config.yaml
n_layer: 9
d_model: 256
n_experts: 192
experts_per_token: 4
d_expert: 64
d_shared_expert: 256
activation: "gelu"
moe_layers: [0, 1, 2, 3, 4, 5, 6, 7, 8]
router_score: "sigmoid"
normalize_top_k: true
routed_scale: 2.0
balance_loss: 0.00845
balance_bias: false
router_cosine_scale: 10.0
router_bias: true
shared_expert_gate: true
init_std_router: 0.0142
lr_router: 0.00143
n_head: 4
n_kv_head: 4
head_dim: 64
vocab_size: 32000
norm: "layernorm"
norm_place: "pre"
norm_eps: 1e-05
positions: "rope"
rope_base: 10000.0
rope_fraction: 0.25
qk_norm: false
attn_scale: 0.125
tie_embeddings: false
parallel_block: true
extras: ["capped logits"]
init: "trunc"
init_std_qkv: 0.0299
init_std_o: 0.00705
init_std_up: 0.0299
init_std_down: 0.00353
optimizer: "ademamix"
lr: 0.00056
beta1: 0.9
weight_decay: 1.1
lr_head: 0.00648
grad_clip: 2.0
warmup_steps: 505
schedule: "wsd"
decay_fraction: 0.672
decay_shape: "sqrt"
final_lr_fraction: 0.0
batch_tokens: 131072
seq_len: 256
doc_mask: true
train_tokens: 620400000
steps: 4734
dataset: "wikipedia_en"
Below are experts of layer 2 (counted from 0) of a mixture-of-experts language model. Rows are named router (the router's row for the expert), up (a neuron's input weights, with its number), down (a neuron's output weights, with its number) and show model dimensions 0-255. Each number is 500 + 40 x the weight over its row's rms, rounded and kept within 0 to 999. Numbers have three digits each.
Before each expert's rows: a language model's description of what the expert responds to; "comes after" lists some tokens at least twice as common just before its tokens as in all text. This comes from a sample of Wikipedia text that the model never trained on. Tokens count by the router's weight.

# expert 37
Description: Pipe separators inside wiki tables, often after empty cells or numbers, in election results, filmographies and data lists.
comes after: " ", ")", " —", "\"", " JPL", " %"
router:492518522438471500537495464420399461473480450524580494456517528498422488501472413540568444537479537521462477482553476444609525478450429463519510458489456436532532538477498498498505486543557545485439488444589570548515569487414569531485535575540498480511478518517426495525484467456514465518459472529446533466495535563480480516436513487494437450508583496453510523486538515557548489454500522538557378500493517556488504558545517433489445422479468538443535507526499505459431574510495446526503474492474497454466512519524502507519550532511451570526523413505482495534557464503537427545454489477505511513562479544537511479554513445546485478498528475494465426405538512552504444546489507491484521492540551487459480450453477502484551464464487496496480429486524473499477526520447515
up1:542516454562467451477499509506550582454459448430494536513533559434508546545493402525508469471445577488483564463476521496429468553463545525470507461467475514557461468508504547463453447500535598522546530488479514569443540569479495540516507433460500489491457445428468509489514471507532510496489465522506480527527515488430454478508512537519479534517547459476458493475555525457622500463527465562527512465473458494478568500473475545491511524459528478513466505519495454440528503501498394490482534534528416496473456506483511589445547529561521525503596487552431555548508504523543520496456449524462539491478473519493467454521494485570520461485526491430494510461592463393551517483586503517472505538504478524418444527480476445411524464489485570530501484515458457579486512524464516
down1:457424489456562512460553473446548525608494489548524444491472489514410446605469488515527559475476515529539447499532520456465519462468474541574526484521501473459482462485548417561442569487440382510485456514550587525498501522505476507472440434442493496485537457506483459488520445524510598585474481512493476485493550497525541502537430513472524502466503478457555443505558436523560470480474530441453478520535408427536530517537482422541554519506442514436479518581552524503481481407491504510488597466486443463552546447435495531509495523493488514494484482527510522493499537418486520519476495535518506477461468561535500474559500508521575539524475489528518534504528533560531492503533572525511509518565493477436514524483534533511472565490520434476525429500454519455478480521490534

# expert 46
Description: Adverbs and degree words before a verb or phrase, such as also, later, further, more, both, then, again, plus table pipes and numbers.
comes after: " ", " was", " is", ")", "See", " and"
router:420499475417473453546505493563552442474513450555535536496549549550463404486484547544581484534533500511493589527520513489523508427455496482540536497499463480551438563560518469504464472486508536460525509480560483498527511556498527528464537489509496528441491513468450587529428518503448477565462486509436466437549484488499458490465513477462493413517487524505461514470511520556535530451413515537574475504497513510494511566450538478569545498478471475532541520551559464502497569476507482544521471514451487471517550552514521489512542528503412485466559433492556478536571468487559459551511478441501564477542436562596504485502495499391523520486536476486529467557539471540499450513495465493523541540544556451441421491473548486528487472516439527430568455499462503466543559581506543
up1:527526516531507478533565513505509539467502434468495479515502540463481529528446438533471505473461568528440474487480406532513548476471506455477586443443479492579533465523464508499490423513512546541561516454489515589492528518459458577485465494507497458469488503412423462558576488558540447471508487511499521529484571497543484545516494526505480532454556531500519579431591537520578471427467512557465482484491521433499591499508496535502516495495514466446499529589466457530523488518463485508565528490524546463469450478464514492492566523544518556451462487555459463549505443539548505486512552522522454476479526535441538466519460456520517414448600509509441521479507520479541477407528511549478511483465447566424503448489452466460544488458511546522465440533474426501539539493457585
down1:530528547546516528406493527435530480441538460479530418574537550472505459491475506554465493456434514481530496523475430505502586507521533479531602495470520421504538471572446532487460434522559506465440545463489531455542564517500482479493507578538525463511519502513552544516465435471520460576578477476472499469464530500521503459509454478492515485447532575513485552405497485483506513477436513522483476446462394529477508468476531517479467485541525441499503486589453518474454509553508496532465536439582559473524518544476515462556495510564528462427499427528507485547496492461520465545522567485601447502471517504510468496576458514525526544554569509489464538447483557510448474429471538519545560538475568537423525437468508474421487505462517539511536528499477430521510513502463501

# expert 52
Description: Four-digit years after in, from or a date, such as In 1902, 1948, 1998, also in lifespans and election tables.
comes after: " in", " In", " ", "In", " from", "–19"
router:503503453509489458515529509538504481426590472543558473497481530513466390483511528591548485475500528543430514517473421466480518439475518448523557490516477427507547596581494486538516489507502528496561536450508427504594435461502528499487459478528467477477444457431495557555468489544464474478477524531474421491553482514505454482506488427417508475531524541506463529482514496516548461438449514510530497471457540487533467510433620422530493517534526606534491455523499477472544545543484471470495521542458519486475504546463488501566601490486524523475509381516532454510523490473525469492488564513435514482519468525548491464528470505451520479498553504490499488581508516521428366531511482523596424486505527523478474479431523467524490509494510532506537492492467495474522550568527522
up0:548549497486481522493466409511468601534469436453490455487543555527514532512438536509479417517431486477435491469479536471527497549464531489503534449398471539580534504520497489516505455491597542554489509458510489522500494443514439582462478515501514496503541561423485418498569457511507478449459568538526554591491515510499554511512561469522467569510482472514508553410541536539476570481494540518471553491518499507474510469500435457554480444475500495478500559568473502517503470465478475460570566521555485465506459547536497515516518510530467492467479481543510511516491533537570516481519553446533474504475550479467494523487467464465551466439552483461405457467469519497556509460512566572549527461496476533467560445428524386455566512496469488460458463576504464516502482448437545
down0:485495479479464508453519517537544503493481436483496556529512451525542496522457462546506540484462549535466488516448494400507446506424457539500493461499515489447431549474494568477499583523483537486485490502601520506503454496460474560530526509570574471478469558504428533471502510614441498444468536508518491476478534496511446492473484498484488478521537539425506554470501473522482509543438584512443491547419489493536506552504512561452463468473477491544536461526407473520478461459452441471529559502607553468502479411486533499521442624511485474551526474471558519559426515479551518563508566474565508538466464431542570530510565507496567462543530450510503540482521533415479458485524469485488527475468526491503555459477468555546526465544499490504511418514436468485468566532478507